{"d_expert": 96, "router_score": "softmax", "init_std_router": 0.0143, "norm": "layernorm", "tie_word_embeddings": false, "optimizer": "soap_variant", "beta1": 0.95, "batch_tokens": [32768, 65536, 131072]}
Below are experts of layer 8 (counted from 0) of a mixture-of-experts language model. Rows are named router (the router's row for the expert), gate (a neuron's input weights, with its number), up (a neuron's input weights, with its number) and show model dimensions 0-159. Each number is 128 + 32 x the weight over its row's rms, rounded and kept within 0 to 255.
Before each expert's rows: "comes after" lists some tokens at least twice as common just before its tokens as in all text. This comes from a sample of Wikipedia text that the model never trained on. Tokens count by the router's weight.

# expert 5
comes after: " ", " was", " on", "–", " (", " were"
router [100  88 121 129 141 150 131  92 152  99 124 180  79 128 115 122 126 132 125 150 126 122  96  89 104  90 121  71 116 130 145 122 170 112 143 162 150 128 153 169 126 122  88 121  89 128 153  92 128 166 135  63 142 151 118 102  85 131 117 116 119 169 125 127 107 158 158 125 123 141 142 175  90  87 107 135  90 188  97 143 127 178 191 114 116 131  75 125  98  34 127 157 143 132 102  99 105 135 136 181  91 180 103 154 145 106 127 151  70 167  74 128 119 108 137 143 128 154 110 110 198  80 132 135 182 126 153  92 123 109 137 136 105 129 166 183 132 134 157  53 149 167  97  92 146  81 115  55 162 130 125  75 158 115  98 136 115 123 127 112]
gate4 [169 121  74 137  70 192 136 138 171 116 129 108  89 154 109 107 134 155 125 101  64 144 113 122 130 167 135  97  67  94 122 142 147 145 159  97 175 218 128 136  93 109  77 106  93 132 121 146  59 132 126 122 129 108 158  66 100 132 149 100 147  86  88 120 109  94 151 103 163 164 181 113 111  94  82 137 131 126  81 109 126 128 170 148 139 171 109 140  71  99 125  75 103  99  99 114 116 136 127 128 107 160 117 132  43 137 156 105 169  79  99  76 147  78 136  70 136 137 158 123 133 113 106 161  93 163  77  97  91 146 123  90 138 171 125 151 152 134 117 129 165 160 162 185 144  93 226 118 127 113 101 134  94 119 118 108 109 114 136  86]
up4 [151 193 131  84 145 153 186 104 152 133 152 163 148 154  55 153 156 179 120 138 106 167 164  88 166 137 129 127  72 126 194 129 136 150 142 100 180 154 100 140  91 136 100 108 159 107 126  74 113 190 148  97 120 144 177 140  91  92  88 123 132 201 169 144  67 137 115 159 158 138 176 116  95 116 128 157 120  74 139 117 142  98 159  74 152  96  72  88  88 100 104  78 160 101 104 163 125 131 149 101 120 107 103  87 125 120 155 165 135 143 112  68  74 132 132 138  61 123 143  94 156 101 100  70  85 106 152 163 153 127 108 173 188 165 161 126  77 119 148 137 202 112 102 145  93 126 156  87 124 143 112 141 104 134 166 120 115  98 132 112]
gate5 [115  59 128 116 119 100 130  70 176  89 109 125 167 100 143 121 146 115  58 150 102 141 125 145 111 119 115  80 158  81 126 130 115 109 166 118  74 125 143 187  54  40 104 164 146 174 196 159 100  65 127  69 153 167 131  77 125 123 158 154 132 123 118 156  59 161 130 112 190 112 136  65 161 104 102 159 132 142 104 164 126  93 135 147 112 148 152 129  78  84  88 135 118 134 123 124  98 139 146  90  94 172  87 132 147 152 110 125  74 134  97 146  89 133 151 105 213 133 145 175  87  96 125 156 173 148 112  90 103 157 125 157 142 135 127 136 134 111 149 126 132 163 105  53 203  93  99  81 116 158 130 165 136 124  59 115 160  99  78  78]
up5 [182 152  46 135 158 219 179 120  83 153 156  91  98  98  96 133 155  86 139 162 138 132 100  85 132 144  90  41 169 135 102 106  70 135 137 194  93  96 102 159 117 139 142 124 168 166 126 174 125  94 182 149 118 149 134 129 105 113 171 151 130 193 143 106 132 103 127 174 176 131 147 104 109 183 183 162 172  87 143 153 111 173 112 104  62  43 180 134 122 170 154  19 147  94 135 143 175  94 149  98 163 115 133 125 140 102 151 122 124 136 126 101 120 146 156 131 146 127 100 121 134 129 160 188 151 117 105 106 120 121 121  75 135 112 111 116  79  98 101 135 117 115 170 142 146 172  73 112 127  47 176 143 125 112 172  95 121 138  80 160]
gate6 [143 150 144 130 165 148 124 170 124 137 132 146  74 124 101 174 125 124  64 111 174 127 137 131  59 116 157 156 142 180  66 173 144 196 139 142 135 223 119 152 138 110 141  48 129 132 115  71 129 157 112 129  87 208 154  93 154 129 164  50 121 165 138 160 198 114 166 120 152 138  85 146 118 131 131 147  96 124 131 151 143 118 187  93 129 117 133 113 163 108  46 124 111 131 107 163 158  80  82 191 175  99 145 147 115 109 125 140  77 137 110  58 128 122 123  83 154  89 138 137  73  40 146  95 191 122 112 141 153 113 154 132 109 108 104 165 106 139 149  89  99 125 117  64 115 133 145 108 113 135 149 139 103 179 120 126 154 148 133 126]
up6 [159  72 101 160  55 163  99 151 138  96 126 183 138 105 142 130 109 161  97 154 126  67 131  73 118 146 149  61 144 121  87 166 157 141 132 164 157 119 131 118 153 198 142 128 132 156 101  72  97  83  76 142  57 179 122 147 199 120 119  85 187 130 124  93 152 160 120 183 109 132 143  95  67 165 165 121  86 147 168 143  99 144 111 145 191 148 167 122  98 188 107  93 162 154 140 136 110 142  72 122 101 102 144 159 128 196 140 129 107 119 133 160 100 147 105 111 125 104  91 115 122 101  80 136 161 133 129  71  88 141 122 118 147 143 125 134 102 113 109 152 134 146  93 109 109 144 179  30  97  48 111  86  78 127  69 147 167  91 144  94]

# expert 7
comes after: "\n", " |\n", "-", ")\n", "\n\n", ".\n\n"
router [104 107 164 170 148 173  95 107 120 110  97 164  65 150 167 125 140 120  86 150 116 142 109 144 129  82 129 102 122 158 162 111 139 113 140 129  76 104 164 175 115 108 143 155 112 116 147 127 147 161 136 125 143  85  50  62 122  85 193 111 127 147  71 151  74 109 149 139 133 115 143 105 168 140 136 141  73 182 198 161  69 166 161 123  68 179 133 158  99 129 183 195 146 119 147  98  76 119 154 165  75 140 110 195  78 139 126 190  81 162  46  85 156 132 122 116 104 180 106  87 182  93 159 132 117 126 176 117  97 106  89  83 111 103 172 165 103 133 155 131 156 151 160 135 137 167 125 127 143 111 158  79 116  97 105 129 197  86 155 109]
gate0 [156 143 108 109 172 194 143 104  99  95 109 212  98 161 133 185 133 130  76 125 145 128  78 105 119 104 130  35 155 116 105 146  64  51 140 105 166 182 130 155 136 121 156  86 153 105 164 102 126 134 193 176 132  79 155 115 113 154  92 135 130 103 113  70 113 148 127 142 127 132 128 173  61 126  97 136  58 159 101 219 121 109 167 127 160 109 139 133  61  93 254 157 107 132 163  51  86  96 132 182 136 124  98 133 111 170 115 133 113 116 140 119 184 125 110 150 118 113 130 162 182 129  65 118 126 126 124 134 133 114  79 133 109 103 159 143 159  89 191 133 133 190 150 141 164 172 142 143  93 128 159 100  86 100  98 119 196 127 161 120]
up0 [ 74 108 105 148  99  87 138 109 165 122 143 116 150 139 125 110 173 137 147 103 129 170 128 151  39 162 141 112 145  83  90  95 146 135 121 177 196  91 160 183 157 121  75 173 109 140 161 133 134 173 190 113 139 221 139 140 155 102 142  65 159 116 113 172 133  88 164 135 104  96 111 180 129 116 180 160 142 116  74  81 110 123 127 208 144 132 162  74 126 149  99 145 135 167 116 116 118 103 124  87 133 162 160 162 138 161 205 129 118  91 153 118 107 148 170 127 141 147 118 102  80 168 115 152 192  82 127  98 144 180 120  74 158 141 175 169 126  65 153 134 137 167 130 113 121 150 129 128 134 146 106 144 155 174 156 173  89 192 141 112]
gate1 [ 71 112 159 103 118 148 108 111 114 144  78 131 154 117 164 126 108  88  65 137 150 151 162  95 142  86 140 103 160 192 115 108 172  93 109 183 131 112 148 151 146 135 166 158 163 167 107 118 121 132 182 132  84 231  67  95 154  66 117 142 176 121 104 151 105 160 144 157 127 131 100 123 112  76 120 217 176 152 189  84 189 120 140 144 103 105 141 140 121 122  72  98  94 133 152 101 130 141 124 131 105 199 102 119  86 137 147 188 149  67 118 144 137 108 103 101 118 158  60 110 162 130 159  69 115 128 111 125 115 103 172  83 132  98 168 177 108 132 134 105 162 141 155 113 153  85 161 151 118  81 159  65  61 178  94 144 112 151 114 136]
up1 [ 82 114  78 149 124 109  48 147 139 159 145  95 113 141 113 139 180 164 144 113 100 112 143 129 106  99 137  97 166 116 174 123  84 109 147 116 128 142 119  97  75 178 146 122 137 108 185 148 124 117  91 159 105 176 126 110 171 133 147 121 141 141 180 136 115 120 125 145 133 172 121 120 131 142  98 117 148 167 137 157 127 148 136 141 115 160  96 105 159 132 146 196 124 118 120 126 103 131 159 147 120  87 162 153 143  75  63 187  83 140 113 115 149  90 108 117 102 126 100  68 114 149  70  95  65 167 177  81 140 205 149  97 160 152 107  86  77  96 116 114 139 104 110 142 168  90 200 142 135 114 132 111 104 159  98 120 172 152 135 134]
gate2 [ 67 153 177 121 143 161 157 113  95 194  75 109 143  57 169  88 140 154 148  85  96  24  98 144 139 112  48 140  69 171 142 144 137 139 120 130  82 153 125 134 135 131  78 146 180 125  89  99 167 179 180 136 145 106 118 166 156 128 151 106 147  98 128  79 181 120 132  98 123 161 134  80 170  84 138 127  80 128 113 139 111  64 175 118 138 162 111 141 119  74 177 141 166 151 136 148 121 112 136 151  61 126 129 142  98  91 175  74 134  95 122 118 165  87 149 120 144 152 105 101 119 105 110 130 142 157  88 164 175  81 100 181  86 124 114 157 118 159 126 152 145 127 113 138 197 119 132 114  95 105 103 132 136 124 137 130 200  98 166 129]
up2 [158 102  93  79 141 175 136 142 136  34 111 120 112 124 137 119 189 112 105 176  71 131  99 103  19  95  68  78 137 149  92 103 103 200 116 152  35 110 162 123  85  94 142  96 115 101 132 158  88 154 126 239 161 142 139 114 141 148 141 153 105 130 130 139 131 131 119 181 178 125 155  42 130 133 102 100 139 110  86 104 150 166  93 101 125 139 137 136 130  96 136  99  64 169 119 147 110 133 199  97 154 151 147 162  78 109 133 181 158 135 154 124 116 157 117 112 125 148 174 134 141 121 147  35 160 159 131 157 170  52 178 148 100 164 115 125 196 145 117 127 112 162  62 128 158 128  82 154  97 109 122 106 110 158 138 148 156 169 104 121]

# expert 6
comes after: " ", "0", "1", "9", "3", "2"
router [110 172 103 146  97 131 144 133 116 148  98 178  65 140 132 109 187 106  66 139 116 143 117 110 113 118 118 111 114 128 157 146 141  69 128 165 101 107 175 163 117 149 101 196 140 132 131 139 158 142 121  91 122 123 123 151 156 141 123 130 117 130 174  77 102 133 174 148 129 138 154 131  95 137 130  96  64 205 132 113 105 168 168  45 115 140  80 131  88  91 169 147 120  81  89 129 108  94  86 134  90 101 140 120 173 173 146 150  81 174  59 166 104 177 184 139 152  66 125 116 229  74 146 188 161 103 119 108  77  57  77 123  88  86 203 100 129 122 166 121 171 126  94 125 114  82 100  67 148 108 104  76 141 213 105 129 130 128 124 142]
gate4 [158 159 103 124  91 151 130 171 121 168  57 179 100 154 119 173 168 166 172 146 151 175 147  64 103 132 138 117 161  81 209 137 167 151 155  90  59 117  91 159  94 175 107  91 106 114  60 202  82  83 162 122  58 173 180 149 112 144 125 193 126  86 163 137 136 127 160 137 162 135 121 104 132 118 132  72 108 128 185 149 154  97 141  51 183 115 183 134  95 148  99 106 100  48 141 148 111  70 144 131 156 116  98 144 135 149 146 158 114 159  75 125  99 151 123 185 162 108 105 126 165 103 105 109 122 147  94 182 163 108 126 160 106 129 139 124 126 157  99 114 109 140 143  86 129 111 119 133 170 143 126 125  93 119 164  94 163 114 144 137]
up4 [181 131 172 126 150 126 159  21 174 151 102 143 116 112 137 101 131 176  52 136  83 107  82  94 117 127 137  88 184 108 173 154 144 128 126 129 147 180 132 119 114 139 153 130 146 153 126 122 154 105 115 106 125  81 163 130  97  95 111 117 154 117  98 135 132 114 109 142 161 178 157 110 158 108 114 154 137 106 141 122 138 104 131 163 169 100 146 142  43  92 169 122  15 127 176 161 121 124  85 100  88  85 117 119 135 163 122  64  93 124 102 175 132  97 158  77 153 154  98  55 126 176 146 104 132 129  96 103  80  97  66 194 109 118 139 175 125 130 104 127 166 148 149 128 145 118 132 153  97 124 122 119 169 105 100 134 110 134  62 174]
gate5 [130 147  88  94 125 104 146 119 140 168 147  76 137 142  86 192 138 117 146 107  76 127  60 136 144  95  64  95 100 103 127 123 121 139 118 169 129 206 155 191 149  96 119 156 108 142 127  99 142  96 127 103 145  91 161 144 124  86 145 138 140  65 179 100 118 120 178 114  96 128 149 188 160 130  70  87 119 187 173 108 109 131  88 120  95 153  79 138 126 100 108 119 105  53 109 128  91 141 150  91 106  58  87 120  94 161  64 110 139 140 159 111 198 122 143 161 150 139  84 138 145 114 128 171 121 132 130 134 150 106  78 142 112 134 133 138 106 195  96 171 157 181 149  78 102 170  95  96 141 126 134 125 126 111 139 219 125 113 137 129]
up5 [101 115 146 144 138 165 155 115 117 105  73  82 111 149 146 163 118 119 104 141  75 151 141 146 143 103 163  93 162 166 118 139  89 137  93  92 207 135  79 115 150  79 173 117 131 174 104 141 157 124 106 131 236 154 122 127 102 137 131 114 110 102 163 158 168 139  62 104 112 113 149  80 181 121 180  91 137 135 123 215 112 127 144  65 154 140 127 165 169 135 153 167 162  97 177 183  85 124 121 213 111 191 170 129 100 150 140  88 102  30  94 138 113  54 132  94 137  74 139 140 113 163 124 109  86 116 136 168 128 100 208  73 151 139 117 120 159 158 100 110 147 122 128 163 141 106 148 105 127 139 167 143 118 104 136 155 120  93 146 123]
gate6 [147 155  78 179  97 166 143 134 146 170  96 126 143 129 192 139 112  71 108 100 104 142 118  71 160 128  25 164 116 143 137 146 138 217 131  61  72 132 157 163 179 201 109  93 103 145 130 129  95 148 153 103 134  69 128 157 122 144 139 188  77 131 144 189  83 173 167 147 138 103 133 154  87 134 171 117 108 146 187 137 109 138 141  98 147 148 142  74 107  98 196 114 110 124 147 113  84 119 153 171 114 129 113 124 181 100 179 149 185 154 130 121 164 131 125 205 168 138  64 156 183  76  89 196 136 124 134 130 151 119  96 173 119  82  97 129 155 126 160 106  79 146 103 147 104 106 188 101 117 135 164 135 112 168 113  92  54 161 187 117]
up6 [144 137 139 141 136 173  50 103  55 113 116 149 144  94  90 131 157 135 109 137 112  87 149  97 154 173  81  83 137 168 151  75 103 160 147 123 127 146 142 154 129 140 116  84  94 178 167 152 160 136  83 161 157 157 166 105 107 157 165 103 126 125 216 119 111 136  94  65 100  76 152 128 163  69 124 157 124 135 124 184 108 136 178 119 140 133 123 123 113 150  82 174 128 153  97  99 136 131 121 129 150 150 105 166 166 101 111 121  75 147 109 144  87  79 102  81 139 165 115 151  89 167  99  73 148 117 157 111 117 163  65 152 161 143 127 149 182 119 165 169 113  98 112 137  90 159  93 169 131 114 148 140 158 136  83 129 106 112 180 111]

# expert 1
comes after: " |", " ", "|", "0", "3", "4"
router [ 99  85 116 147 143 135 162  97 177 100 125 140  92 147 115 134  97 205  72 136 168 136 134  92 123  97 147  90 130 109 187  94 156 121 159 133 117  80 151 168  96 124  74 176  88 191 130 111 144 195  64 140 149 169  59 146 145 132 152 139  92 149 135  90 116 140 180 115 177 142 183 135 115 134 166 101 124 139 100 112  96 165 112  86 132 109 100 125 123  54 169 172 147  94  98 128 114  95  71 109 107 190 104 122 161 153 156 194 122 149  50 134 108 120 159 118 133 150 120 124 210  82 198 159 172 120 160 121 137  89 110 116  96 121 143 217 108 142 142 135 139 104  94 112 152 104 121  98  98 117 187 111 158 188 105 114 114 102 142 134]
gate4 [137 106 148 153  77 181 115 130  91 126 129 117 151  90 178 130  82  93 125 145 138  94 107 126 177 118 146 152  87  89  88  72 123 155  66 135 104 111 169  89 112 125  90 137  98 131 136 186  98  65  44 134 163 149 152 123 110 130 126 133 156 154  71 112 142 178 122 106 153 108 107 104  59 132 148  89 119 150  99 109 139 182  82 147 157 129 157 162 131 164  95 125 172 149 165 158 182  72 106 136 142 129 157 169  78 130 127 157 147 176  72 128 116 154 144 102  98  84 111  68 194 106 118 192 147 113 142 160 163 168 162  98  91 125 144 135 154 153  83  90 136  30 105 150 170 162  74 169 100  61 123 129 145 138  73 153 187 111 161 114]
up4 [121 143 116  99 131 125 140 133 137 133 141 137 134 110 119  69  99  74 114 123 124  96 129 193  87 124 156 119 117 116 121  94 164 111  49 197 128 119 114 164 144 109  99 122 143  93  68  90 121 142 124  95  76 128 127 171 116  82 142 122  94 106 172 122  84 181 121  78 127 173 115 111 111 117 123 175  90 137  81 147 105 121 101 122 114 133 136 109  96 123 173 119  81 128 146 105 151 182 106 221 135 125 109 113 136 186 113 122 147 113 111 148 185 150 159 129 150 111 111 120 131  95  91 135 141  86  77 158 110 186 116  92 125 147 164  71 159 149 167 107  80 165 113  90 134 149 138 129  84 151 123 140 102 137 161 217 124 194  68 116]
gate5 [140 128 134 124 174 138 110 161 196 135 159 122  87  83  85 103  71 130 124 122 133 169 138 146 142 157 114  88 152  96 214 115 117 154 176 131 168 131 165  92 112 140 119 165 129 152 152  99 160 141  99  89 150 116 107 139 137 188  85 160  77 164 111  83 130 123 141 140 173  97 147 144 158 115 143 134 139 103  92 136 129 189 145 126 171 114 119 187 124 122  72  50 191 120  61 133 129  76 132 121 143 153 123 158 195  79 128 113 120 122  90 132 139  95 156  96 125 111  72 152 152  82 135 154 180 101 126 146 164  52  50 118 139 119 125 171 152 119 185 179  96 129  89 111 135 140 181 147  74 137 184 150 160 146 125 146  97 191 119  87]
up5 [ 93 117 158  84 107  96 149 155  85 155 148 106  94 123 129 110 176  36 113 116  75 107 112  99 162 141 139 102 114  98 136 168 209  56 230 125 149 103 149 136 170 139 128  88 131 119 124 151  93 130 117 140 119 152 146 108 130  83  89 107 101 169 108 105 140 153  95  29 118 113 177 137 152 140 163  98 160 138 165 125 118 120 103 169 147  77 161 163 106 183 121 100 138 154 146 104 137 156  79 139 155 133  51 114  96 137 164 109 129 137 126 152 125 169 144 107 106  74 123 105 165 116 138 148 148 123 127  34 137 118  52 151 150 181 125 113 137 163 146 166 108 169 149  57 119  83 121 114 102 154 131 118 143 151 102  95 132 164 100 114]
gate6 [ 81 116 142 111 121 142  85 161 100  83 159 156  81 136 144 143 101 154  43 129 178 100  83  96 149 164 177 160 113  58 194 146 148  92 151 111 154 125 165 132 113 105  82 116  95 155 148 155 214 150 157 146 104 123  83 100 160 135 153 119 228 143 133  79  61  82 105 143 122 130 149 122 171 187 171 122 114 153 129 139 155  90 163 159 120 153 200 125 109 156 114 173 143 105 123 121 109  94 153 129 146 140 109 127 100 121 148 125 123 120 136 140  78 139  98 108 116 141 152  67 139 142 159  49  71 151 138 161 154 180 124 123 121 116  92 169 162 112 137 155 153  90 120 122 121  86 116 163 180 160  92 130 170 129  70 147 181 168 120 117]
up6 [171 108 169 135 106 121 144 106 132 125  99 144 112 167 136 133 110 111 139  91  48 147 118 148 106 134 109 130 144 154 124 156 146 107 122 121  77 141 154 169  94 131 129 156 141 143 109  93 135 156 136 110 174 167 141 158 109 141  95  44  95  74 114 121 136 154 168 126 100 120 106 151  41  92 132  99 133 146 114 158 145 157 151 144 148 109  91 134 132 134  88 115 156 112 175 122  90 186 128 131 128 104 132 159 102  83  80 105  94 142 162 126 202 113 170 153 127 170  94 181  90 130 132 123 144 132 127  46 146  86 100 132 148 129 159 141 126 132 116 162 169 177 112  80 142 169 136 126  68 161 117  78 143 113 100 149  88 108 156 119]

# expert 9
comes after: " ", "1", "2", "0", "9", " a"
router [135 112 156 132 136 141 141 101  93 131 105 148  27 117  98 138 180 135 145  99 140 135  96 121 151  91 146  43 106 157 141 127 169 118  62 140 158 118 180 139 123  91 104 161 138 173 145 110  69 149  81 114 184 137 104 127  98 148 176 148 126 131 130 119 115 176 204 130 111  97 145 123 122 116 143  81  95 167 150 144 122 149 166 128 106 157 128  99 131 115 155 145 103 103  89  93 118 131 128  89 134 179 117 123 170 116 176 119 101 173  53 160 153 104 104  98  54 137 143 109 145  76 162 121 166 140 121 134 115 122 120  83  59  54 136 150 103 158 126  90 112 140 165 161 169 124 114  82 165  60  84  65 113 132  95  87 134 126 174 141]
gate0 [108 115 168 125 192 112 133 122 140 113 161 112  77 106 178 168 119 113  86 100 149  81 126 104  79 132 159 134 186 126 189 186 139 143  83 161 191 164 117 184 128  98 122  89 118 119 152 100 172 101  44 124 185 126 127 162 130  78 122 163 142  75 139 109 109  99 137  66 115 148 137 140 113 153 146  94 114 127  97 116 137 118  71 159 157 155 132 110 121  66 197 123 121 147  83 127 156 140 120 153 116  82  99  76 120 188 143 109 136 118 156  85 171 146 124 120 132  94 115 167  78 171 158  53  97 144 141 102 138  80  94 141 133  93  78 193 184 117 149 130 104 145  98 136 106 138 163 135 102  85  93 121 125 147 196 107 122 124 165 118]
up0 [132  95 179 141 144 148 123 162  82  58 153 130 161 159 147 112  75 154 164 117 169  77 151 134 126 152 174 209 126  61 147 177 151 112 134 127 105 109 114 151 137 131 128  88 171 117 128  80  94 147  89  88 128 151 152 134 111 108 128 156 101 122 108  79 101 119 144  96 106 180 157 127 121 124 156 145  86 101  78 115 124 137 166  95 125 133  73  93 124 105 101 112 110 149 181 110 216 185 130 177  74 108 153 129 131 166 140 162 133 143 144 125  53 104 110 180 144  99 127 137 146 118 167  78 168 141 114  92 117 107 160 164 119  76  83 130 209 183 158 150 144 115 130 123 144  94 122  70 145  79 107  52  96 123 164 102 139  87  92 117]
gate1 [103 108 157 173  59 144 133  22  99  85 163 137 106 140 161  81 120 162 125 176 118 163 120 120 136 123 124  74  85 136 114 104 152 140  72 117 195  69 114 126 135  48 182 155 184 155 110 143 174  70 143  87 158 120 129 164 136 106 128 131 132 149 142 132 129 138 133 131 192 164 133 118 128 112 101 102 168  90 102 151 212 102 155 188  82 141 117 181 138 157 129 136 133 132 206  83 129 143 167 168  82 112 125 144 143  82 160 163  43  88 107 148 194  87 105  79 121 125  86  75 133 153  90 171 130 115 128  93 115 100 144  87  58  86 127 138  84  82  99 109 110 139  83  59 134 192 179 140 126 162  66 141 165 116 100 113 168  80 146 121]
up1 [107 166 113 103  99 183 132 124 130 185 200 187 159  93 134 147 157 127 135 140  73 122 107 138 151 111  93 165 129 111  97 114 156  60 142  90 128 120 135 100 157 131 135 117 138 105  77 110 135 120 114 147 171 156 147  73  59 143 108 116 126 120 184 121 139 153 120 138  95  90 133 136 123 132 119 147 107 112 158 116 145  77 158 123  96 104 119 156 116 117 127  69  84  96 155 127  60  75 125 158  80 150 123 142 160  96 113 149 179 111 148 152 169 215 139 106 121  96 159  68 119 133 127  81 117 158 121  73 142 140 121 140 102  97 111 162 102 126 186 157 108  88 166 130 107  72 107 133 107 108 183  45 101  87 138 123  96 130 194 122]
gate2 [108  59 121 141 123 159 151 127 114 131 117 140  99  98  82 156 132 108 149 116 129 166  92 130 112 147  76 119 118 126 163 154 135 132  94 130 213 182 175  79 138 119  99 152 167 121 143 106 116 154 141 103 173 146 137 107 136 123  98 173 113 153 201 200 152 132 144  83  82 128  87  95 147 148 134 115  99 101  77 180 117 118 133 170 114 169 148 105 209 145 149 138 119 146 140 133 144 142  97 132  94 106 116 169 144 102 136 155 130 120 101 116 174 113 109 131 112 118 127 133 139 105 198  75 128 106 125 151 114 110 133 152 115 162 163 178 143 133 148 112 168 124 166 151 132 174 123 127  83 111  79  90 147 122 160  74  82 189 118  95]
up2 [111 109 135 158 116 156 145 124 123 125 174 183 157  91 102 165  88 123 144  99 158 109 110 155  83 137  96 147 149 129  94 134  97  67 137 131 103 151 198 124 113 122 123 147  91  79 137 102  63 175 106 104 123 204 115 134 111  93 109 161 151  93 158 135 122 153 143 148 126 117 124 137 101 127 161 110  95 142 126 120 113 164 113  93 161 146 125 132 101 129 118  92 195 122 110  77  99 176 112 107 157 209 124 138 102  80  80 169 142  97 175 142 155 117 173 130 148 119 155  58 142 100 108  91 145 163 126 130 127 124 118  87 157 143 153 117 136 141 126 193 170 116  85 155 192  85 216 128  96 162 122 123 110  87 162 128  86 120  69 133]

# expert 4
comes after: " of", " the", " in", " by", " to", " on"
router [102  84 113 130 156  81 152 159 139 115 140 131  69 146 122 104 139 193  93 161 140 131 166  95 137 121 116  79 116 161 166 103 126  85  89 181 129 108 157  70 128  98  77 138  86 121 169 127 101 174 130 105 143 165  80  47 130 140 105  84 132 171 144 122 149 125 163 117 132 122 158 136  91 151 124 144  99 168 156 142 120 187 157 136 113 149 145 173  50 140 141 200 144  96 119  76  90 132 174 137 102 131 121 108 177 106 163 114 117 156  92 137 165 141 115 120  93 151 128  77 126 116 186 125 170 104 111 103 100  95 128  71  53 131 197 167 125 154 129  91 117 153 102 132 105 102  82  97 124 150 169  83  89 120  94 151 119  75 141 180]
gate0 [155  91 124 135 124 141 167 154 114 112 152 121 123 129 165 146 135 160 160 193 113 175 100 120 106  64  89 112  93  98 171 134 138 101 120 164 101 155  68  69 185 146 111  98 109  89 111 116 148 173 150 127 113 117  90  84 148 156 176  98 140 155 125 126 136 121 141 140 121 105 126 130  94 152 110 148  98 137 125 177 145 154 155  94 135 137 113 137  94 173 166 142 159 130  82  97  89 165 193  89 163 122 138 172 141 135 188 125 164 146 162 115 168 154 103 143 132  76 147 128 119 166 161 114 134  93 170  82  78 134 187 118  83 177 103  90  76 142 199 156 180 153 175  57 114 127 108  80 108 104 198 130 133  94 141 134 132 114 111 189]
up0 [130 180  69  95 123 126 148  96 113 197  83 169 169 154 158 152 162 101 157 118 123 101 134 135 122 101  76 106 113  86 160 129 151 119 153 114 133  70 136 167 116 162 146 109 143 126 104 124 116 171  92 155  74 158  93 137 155 111 115 190  69 156 145  58 136 116  90 123 126  89 156 132 129  88 144 190  60 112 192 106 143 135 114  93 112 141 199 145 161 146 142 173 108 224  96 121 127 183 186 177 133 176 121 116 126 165 126 128  91 126 163  79 107 103 156  65 172 112  83 177  91 113 107 139 175 144 114 100 102 120 145 159  70 117 125 114 130 141 127 137 118 188 121 162 158  72  89 171 138 126 101 143 133 129 131 119 165 107 103  99]
gate1 [137 148 110 102 166  74 155 149 142 132 122 155  66 105 128  89 131  99 112 142 117 156  97 165 121 124 127  71  98 133 135 138 150 126 169 181 100 107 134  95 123 185 191 160 159  93 105 132  89  93 110 108 164 117 153 164 168 157 186  78 152 134 124 130 101  98 148 101  98  83 114 183 104  80 113 126 148 107 155 114 107 136 133 157 142 165  86 145 108 144 108 116 145 144  96  71 119 133 141 113 114 175 127 122 103 104 115  78  86  83 138 142 112 159 133 165 114 166 129  97  63 108 164 184 154 102 104 102  67 132 133  77 126 180 102 187  96  65 167 138 123 135 142 160 133  53 108  97 109 178 113 181 131 114 109  85 115  94 155 178]
up1 [116  97 139 142 130 164  56 164 126 146 137  71 105 130  88 132  67 143 138 140 172 126  93 108 116  92  88 101 171  66 133 123 107  74  72  78 167 148 126 120 136 137 113  71 114 169 125  44 183 145 127 168 108 111  76 170 107  73 158 170  78  63  96  77 119 137 107 105 183 131 134 123 132  86 147 139  74 143 102 164 149  88 130 135 141 100 128 125 166 134 143 186 128 140 117 116 155 124 117 145 170 126 184  90 155 139 209 182 157 130 137 147  93 148 106 154 127 177  95 181 139 146 172 198 163 148 103 163 179 121 169  67 153 175 158 134 136 133 114 199  93  90 131 161 123 142 111 141 128 174 102  74 148  80 175 126 148 103  83 106]
gate2 [106 131 135 135  88 111 162  75 159  96 117 129 151 116  85 172  90 139 105 157 137 165 190  92 132 111 148  42 154 119 116 134 148 111 112 112  61 101  51 175 153 139 174 143 175 140 197 110 134 137 133 118 179 160 101  98 100 189 163 150 129 158  71 155  82 132 116 109 121 122 152 107  97 162 132 164 189  65 170  76 116 151 170 111  58 137 127  92 122  91 176 112 110 125  81  93 136 140 130  82  93  99 139  89  86 175  74 106 128 143 152 152 131 146  60 146  68  58 147 132 147  85  91 179 156 118 130 189 142 113  90 145 103 113 164 162 170  98 107 102  80 122 129 161  72  83 210 142 160  86 166 120 139 133 154  71 101 156 156 165]
up2 [138 153 138 109 169 143  69 104  82 140 142 140  94 117 155 166 105 135 117 135 128 123 136  98 164 121 100  84 170 131 142 132 149 176  99 120  99 111 125 144 150 153 157 112 192 151 177 160 186 132 105 142 110  96  96 118 152  75 144 142 148 179 114  40 192  92 130  93 146 136 173 133 132 135 134 136 139 128 178 141 112 179 121 149 101 168 111 107 109 174 167 136 149 126  89 135 162 129 134 158 136 143 126 130  94 165 145 161 146 136 166 112 132 101 143 195 103 112 118 145 102 132  42 142  99 216 156  97 139 112 183 116 112 139 111 175 164 168 136 196 102 105  83 131  79 123 130 119 140 125 116 112 142 145  97 100 159 109 154 189]